Weights of a small mixture-of-experts language model, trained from scratch on English Wikipedia.
Experts: 12 experts in each of 11 layers, 416 squared ReLU neurons an expert, a sigmoid router.
Below are experts of layer 4 (counted from 0) of a mixture-of-experts language model. Rows are named router (the router's row for the expert), down (a neuron's output weights, with its number) and show model dimensions 0-159. Each number is 500 + 25 x the weight over its row's rms, rounded and kept within 0 to 999. Numbers have three digits each.
Before each expert's rows: a language model's description of what the expert responds to. This comes from a sample of Wikipedia text that the model never trained on.

# expert 11
Description: Personal name pieces
router:515486490476513524531469490475521489527491532547508479492467477518519489522551542492501488521447519492497517505501521505495513516476532501526458488461477446469515461530492494481506515536542496501490475450531540526493493468477531519472445467517502472495503480462507515485474475536533502475503566497485480506498495471501486527534518483497531533484517454524474500491497482547493463481485474500484512548557456509483497466481459484491481515493542501487497516478466519552530518525511484
down4:558484471543482460581487520498496537485549531520465524513502493525510489483508523491501511452455505490556496510474488493519513494501486481468512464489531507498473545473532485487495517493538481471521537508517471515477485489506546449460507491475504460461531490488476516526566456516499459476521548546497452502502512457511516450526494500508439492535481506520519514554528520486482527517475492480473443475513496508478504486481559469494506517519495490522477567462510470496492498511501492
down5:524465540498502500493510518515513493502467519493504525505491472462500464504500496506527488458491461524495523498501504493508516505493498496477491529511492506492490529497492478509461491516471482530503498513513484513487534475474510505527482543421477486481504481456546547509504505533478516469569469458512473441499526492510514484469519505491506504483471479465532485492523505448491488506495461479488516437503520519527536487569529539522523538473519548489468486477522530488497498482557535
down6:547445452453565508481506519485484464503519505495483488480512489472494534493502542495478504522491523538520490503504509451503498498547496494505525478502540461498514491476503490506480456498507492481523497525458477521498491485515499497505540512513496476520531528536488519553494528495454450488453510467500484511480516507459493491518541488498517514517513508492507481495508522479486476538540467498491506494496525466521552501484538511528484501497478501482464481507515486486487511525468500
down7:443556462555527478535530526528509494507539475471492497469512534536474501483495464518553518503511490523507482527516504515510521477506451512489499474468465507486518550478488488459489475466506503524492474514498533514466448498504494506541544531528485487500519506484520493510530496531544467520473481484524490523509480485525459527494524494483492462510528475527503542456553465509538485493525495497512465472472500464514512491508463505478520503518517496500503509524502465504453499533487490
down8:477495486502456548472502532548477515464480500510499536511505505478516512479516560561489487513519497485494462537492578520456488503493546458471490480475459490471484483518487533481500486540488487519530480474473554476466533493504530557529512496496514492509484556503528477541496502510507501495492479532482499473431439492481483498496500499507504508442490509498502514554544495542516507536491496504485508532522479522509528512510511501496500480485502482486520490480472484500501521468484523
down9:505483531516468497503506509506517473540536506439522515477456505496499528500463511504499457517477497531477467495499508474528547500508525551486542485475514518466475529500509490477475490475501524497469495479522484468562522548502471485518517504523544550522528518483559482510498454417517529533489516453469487496496504517490496472531520476498520508484515511486533516500481490518508474485506525515503478493511451508500503499510550524484532504510481503509441523513530470486523527487453528
down10:528529466487449479556499508467525475495479490495497478492469493559507542477525531552513542496488492468472483506547501527523530491560482514506470509529506482510558492521535473532436518457567475478543467526491512496514519498518507469499507490457480499539530509515496439501533451523490524478520500432546508510512499503460485509501465512521482500493481491558455497472477521483521533487529467477535508512462513486534528476523539545467525516517520508526475524484492494518452510493503475
down11:466462477519494542467503462512521488492484529488490520498491497527570470523504497506489521501484505499496463502522449536489497543468544494509538493492511477510489530513490491482500449513515513522525462494510508499462490512451521505446503457491503542526473503524536517488469511508488519500529545488430471546544542523447496511498492524491513474497475511522521509497484515552522517524544551496500529547518473477514491490516514486513502486450514524474527505500540457484555503484515516
down12:431489554537449514483488527448508500513456540499527526467493530455508477525514453442494488518484470489491503508501494432494490494530524514522510489506483500471510510510487538477505496544491449513487536490500473498528566495512507459482503556475517497539492429495491464491517523479524505535484491455536529509514522510526462491498468491474478488502509464491476515509500516484516549500507470508519508511501484526496465481521443488551536477492500509494509540539497528501490533495466436
down13:498519561491512516481506518503530461552484495564529453461466501515499469506551522498513534519501468495493489503527526512501510528515449486534504514552507494461486531482468542504563447537471466507508509519577524467462505514480514505516522538488533497502510502490485488460534472518515504474524508508508463457527469513508503483490517493486537496511515546495533519515539485479528511508513456487491492479494498490522540497549518498496477535471501522516522500516497483484476503504483496
down14:547516519513502484537477446457513504497491490485493460471498521518490503512496518511478480501468462533495494535495493475498576507498544517495517465538486491472517554480475487519489431489498494467484489516540519480462481501470489500529470527465498507539542487465483487481526495499494488496513526481531474454503508517518479502501546502474517512513462522517505489482525516540478493521482490556510512471499502495512481499543505527480497513495531497496516513512523469477475477502467486
down15:503481586455438484487508503497501510485476513514512518481498505483510484494501516519482471488480509538487514511504507509452489506445516500527505520515480479501506512497534526500490520553494497549485493474514522524509548466528515474543515495438485529456500485564492537522491493522448483467485483482459518491467520496464535500516506498498513467506514524504521510486512450512481507520534518470508560513496489509501490473490528533473488504537491479492495477511518497532492517505507535
down16:514513479462523508491504523497497496504507473474483510487561526498551500535476468547537479499511535473498447525482496518525489508512475475503543476490504544486491509507479526532465515504530495490499456483493521487536519507494538501465507507546472514515489489521511519528462472486510490487524477467499479534538487495501482495543474522487527529461526543516517536466514475477496524483507487532506507519487454489478496489480473557489533499469475512530509487465488508505517516455471483
down17:526464519491519482516478432526526537492482522538500490516503515524463521500539567527517492500526490503502516490487517532496473540527482522503486499521506483489552518549500478506497517517485506539504507494467512533477479506497488470502480471487469459536451485454507549475503508484507510529516443497494516479504535500548424503474491513455481544551515506452504506494510539485484527526472457509517471498484547511490505497520526490467544454479455498452496496478477484483463504522482494
down18:476540500476511467508495493518497510460509550485505486517535476444484483522476515547503521515496474527532488475465506513516539489510508473557513549503494480495486537520487440512533483526523438548510489535552479510478477485449496482480485518499505521454490530537518457504475514527525511474513488474481498491527511512526475496497496525519470525515493509505516525491498532460542494514499487520489485535509470510448510508505462517468513520510503502495512486512527517464490526583503494
down19:475480502488497484545519510516579547510562444548485521520510505496536498534462483476531517497484504490504500468474507482508508515448525433476446477495516548521496494522468449496489507434513523480492521540483491500533474548508480489508499466493501506517495483533523503478483497482511478530494520515497487515540526495436506456489513475491517485459569466508511476481515522486520520490487532459516511475474518484510485503502514510480536534487518541481504465486519558535492503509481470
down20:476467497542540550497489465457516541481483508486475501505474499493519554493506510519473505440553515509479480511497489479492493544515533505509489504524483480495563488517485485511518536519494472489509497538531443537450488502550499487450496459496537457526512517484491464518546522531527517512493457501545471528490489511487531544499481522512500493547497462427461531504475522473517489541516462480474505485494503489497507524508455545498501532528475482469490476496500460525456461495518510
down21:500531489485502524526484476516541491458516522461444503514468501543494508493475472503523499478507467486525524512519522489492477493526491513529504451487490477513483495497479566508491486515518482520503437497478485475492495510536517507513496519495484487519516582477524462492492510543524530456537476534511520577524500515473513497485514523554504469539500521504529495525522506487515462534485482479453491513465486530449493507462507486486472487481496484474542517501492523564502474480539484
down22:518476455505530505479512479494512527438505473503472536470498470491501498453498462479547493424552495439530546511477458463546456514497483503514502522490508498459507520498508491502496540486484513508510486512502517538519513533444482508528491477517554483463509478518476489478512540488553478436496478460509475515534505457480524504494508558537540527508465468519494504493432505484536506529466527478484489491525494498526516488505525504481512492486513505516429515482501472518524462496504537
down23:500453546548508530495544504518527496477486492495538510473486494530497485533441466491492532517474530518533470484497499516511506526484504493486486510453476482495474480497505516470537516477484526480461497497498471507536476510537490502512492519511494527500509445499540549473491508517524488509498488504505519464492501521512517479462526514522499505441456507473513543529496443510504489522510524528543520534493495546542535492478474512510510496546564494465522474546454461458495544488499533
down24:501478510508449506503466516437557521481513498471527489502490521457510488537494494502475494485499505488461510490473508534485547527488509466441518499530507519489516546505528492500525492507458493486470485562469511477513504518485417491443465511476494491451501497528512518503488553472494517479546499485459514502482509472534543487507519487480536502577509499519490529492492473476499487479468516499475503500523522482495461464438508511473546534524500561543496479525531491494511489446527540
down25:519493524505496537446483490482489514526506481484528488486515501506485482484497502517508506503521507501473482530541499491508474530484523548478533502488514520451500518520512462488507540492494519540453503507522512507521509507463486472463444483472495495535469523480554498459480481510459552482435522519486510525567503507503490451522489523497508535493481489491534483539493513537470484532520514522481446544509464514492488536515519462523540500506508524539499514546519509468506533509514518
down26:571542497429558535511482480486426475513457483522490478513514533536500465536528478473504520488517469504495496505556494509482508461524531520500484516506484457510497515495514480521478471500463479510454489522474545462495527526501467501489503503507526457521477471508473455498512522505499482496546505488480518433462520508510505532528511507453526502522484485510485496487514504492509488555496512480522470490434512497531479524479534456493476477518516518508491485529479527524463498507455502
down27:460538486492483545475518481497514491494498553580468511452502475494454496509500487476495491497468502512493511493510469486468526507545526534507519478476473564488486477505512457468487479483531495467500493491495478502515463460534503519479455491534471479467470570458521498519450523528510487480484482507503490526514508484505515474510535504478497516508516475525517569493499468482511542520510498535506480511503494528502504505542479514490516466528449461515469487516485489529463504490541514
down28:500527453482475496534489535482490505498491504497504542507494495470466474527508510518554487504513445491496482465505489525470486499491457475461517489495502466523514556493519518491459500511492520496532534500484479456507519489489495504497500449482514498504514531487456513469497525456517498499491507518502502463465477481507471495476468516486503527469528516458552525478536552545487481520481481500503525448501522477507515482526506530544533506509512498529491489505494486482490441511490498
down29:508499478555493524471522484542476496507488449455486458493526535496461515488462496530510485533504527518509498502470501483469491527485525498496533531498513503481467478514510502538491523501487523499558560522514501448508489490489506498504495503527482486468519475519491502506538482466523464511523529482502484542528518498499479502479488456534463469505490527488535526534511489526506494496468504504470475504476487485462543530520558503525532497455518487498515506552480470468496507466482513
down30:508500488554457478501482422505481533473458493496482491507492488558489528505503535517478509507484492487513444549488484481487534528498535533469535516487511502478479518520494538483485442518498474476502491447520537509524513498499557532534511515489505472485523535485515509541513494502427532497464493494519498532481506526522498510521471507500453494523476507486548502514531473540488498507501512473479498531530476510521505538480513520494525476454506502537521489547523484492474493489476530
down31:459568450463526479517517492532516418470514494504507530483500521498475507468509549486516489525529518496523487492529440534524515456497497493480508480504506505513447566494483552478487533487539515475501517503512528453492501500535468526546498504520482511504497497522499492463519490495519475521481488485471456489512487498472483508515531491537506518482534490521534497496459485531526532480486539508491480482519555510489482501473534502504489486495496513522533529497496497469534478506496522
down32:463506497486546473521483508443493475500521481492516490487508490511522522469476433510502473474529530510480500526499503488518492517468540488461485489486519522487482479521494489474488471469457546493499468530522521518513472495527515489523472449519489466516505499471537502472479462505478494505447469546491466525534474489509494505494465520535500457526482484510522501483521561444484489526457461516512483521493531528495514486517524463493503458475455467487519507497484498495457553484469531
down33:547532457489520452543501491506512477548472497471521525470513532474488494500482471425516508499457519530477527519524476517536505497547530506482516484522505524518525505514507535510539539524504464479511485549524481525492512468481464479542481515489463513474457467526493506517483517565473537451486505505502501494465506501440520509504484518464529486453506496519521467527494493492486471479507479501461445473500495510518508483468507523540469554500513518532500492502488491510509502481482528
down34:488478466464514519527497500510487534483515507520472510522521516498515494480490495446519472516507491488496493505514523500528523483480515537524474506503538504551528514491526500465421506515547470465491509463514512526508507521451491472471483502479501536487478492512527494516492512549516475507483530482509510469497517469521508498521514468480504499494514471498467504512486502451516511486523493509517508511492474515453532466535497437503475513519513503492553505536495491514501530483551476
down35:471526551520527487497522515500517444502543479477510532492532500528526498492484458550456504467504496520455428488538454515478513539514531472513528486512495507507461511501502458487460555503445472472487463497452489489532470494477557505459526554499524521570499502512526515517498436513488486488480492529516509522497520540516511555520494512527513493492466503518508528506485478474490496538496518481517439531487483489497492487510467477490502491508524458525471494526503497484482507495481492
down36:549464518493539481514495476506524458523548438487534507504522465509496508529454456505544506518496486497470486469542513461440520463539530498519488519525468533511503560511502514519531453492484497514509490531506485493533456465507476492498526534465485499496511516521557484494463514486486517546510476517504497519532509464506472466490511523483513474463543502511500485527487481485529538505474479479472506517511500475497485477500488494493509503471498531496503510534477539489480443518499508
down37:525477498498475541501433573512531483497477508525488504523509489553495521508474463515547530485497540506531516529475475548468534520528453495449506462450533539501456514510527519519532472506523519511497535483489516515480495496507486512501511465500500460522510472494497486511493474524535487474488503490501457510520491529490503487516478527521442546524479517471497512516488470487496459504451491480523520514574497454484471506507501496501504459490497500476540467489521480548507488533517512
down38:505468473532477489460479609490512489490534473545487500454494481473458483526484489504487503487463518475482474515476489510502497502470516501495464514489489526440481484499462484512494480489482541516495507497518480480532525487498519523421511502494485510523488475509514513517463476508499517474534521493496496554513507543468477482504498514521548478476473493465501491499483540504493519517496507512490499530511459478509483493503514504471506467426491505536483526521502516512516532476493538
down39:502542515437486516513462508518536472489487530492470507509463476486526527486508477534549502514497542491475510507505458515474504519482510480488472479506517522495509591528466494496495496442533484532528514513504535541522535531477477454528456503496479538460529544532520516550485505536488442511466472504503530503524509528476503473466514505477508528504508483494483535484503492526485514528476483484526511477499507493529533464537473480501497502505485527550532501486503452471539523479497476
down40:531516495458503526493467538516478519528515542500503480478528549494500495534477466522475532470475482465542498519487494490519550489482505484491512574504510465518551505482495474533525488468500476520510502488492481493543517481504521503480504518487471523461467483475509493482530494481531460497468517495483515534465489489496547562476510508503473496540548540498488482522490483488489507502470560553488483488532477469490506420497502549485484457472478511460505514518505504538507485535530494
down41:499503529528463548514524477476565474524527549530471480519483472550509531511500510508486501460484496510485467533543499509514501525507501543494518499488544471521483518511497474504495557473497449466488475459497552535497499487484482482522493501510449443454512531510477540499524552527492483501511483478523460479517515503522550507496509466521487502465443480542513481514543485502520505532465485484518541524524541510541501539494508529473489512547484477508531518508519437500496493564507542
down42:486461498471460477501443503483522488482502462535488500460515504519504508510456535512441523501513479505509471487513500515504548485494561531526508500435483497482510546508493486505531476478504521535516481497484491508493506513446504509476536522491493473496452488494450514512522494523518495450506507481460496487508474526515477504509455506492486450546482519526463535496488511534482489509491506520520504557533461503511487524492525518503518505435493465519487502491514483498488486503506519
down43:523485487521511558443466505499525485488524543502518517469513478488501459557499505530525511529493543482489540457453538441458503483509492508515506515497505480479502483478510481485492489466462465517508466489498522485528500482487522505466515563513510465524500507481503522493506509506467507465494474479514496494454503520492481495513465548504511487509508494497493463453536480519517490531495510495520483496519485542463475549497510485476481505496508456511477484494484441449464495506466494
down44:517481510510504518505526487487470526496475531468528529482500531495524486486473435501505464484468487488508541507517532517531478505492500495508481485487549454523484488502494477445449491513486494526518533496534535508488468482499521536521551507480485545512458503510537517492506483503493475497480508526509481473504481494495517524517524482521527550523502555540496479523484514499507515493533501477493571457507508531502504511482500460490490517492464522491496499509507531500536513481481507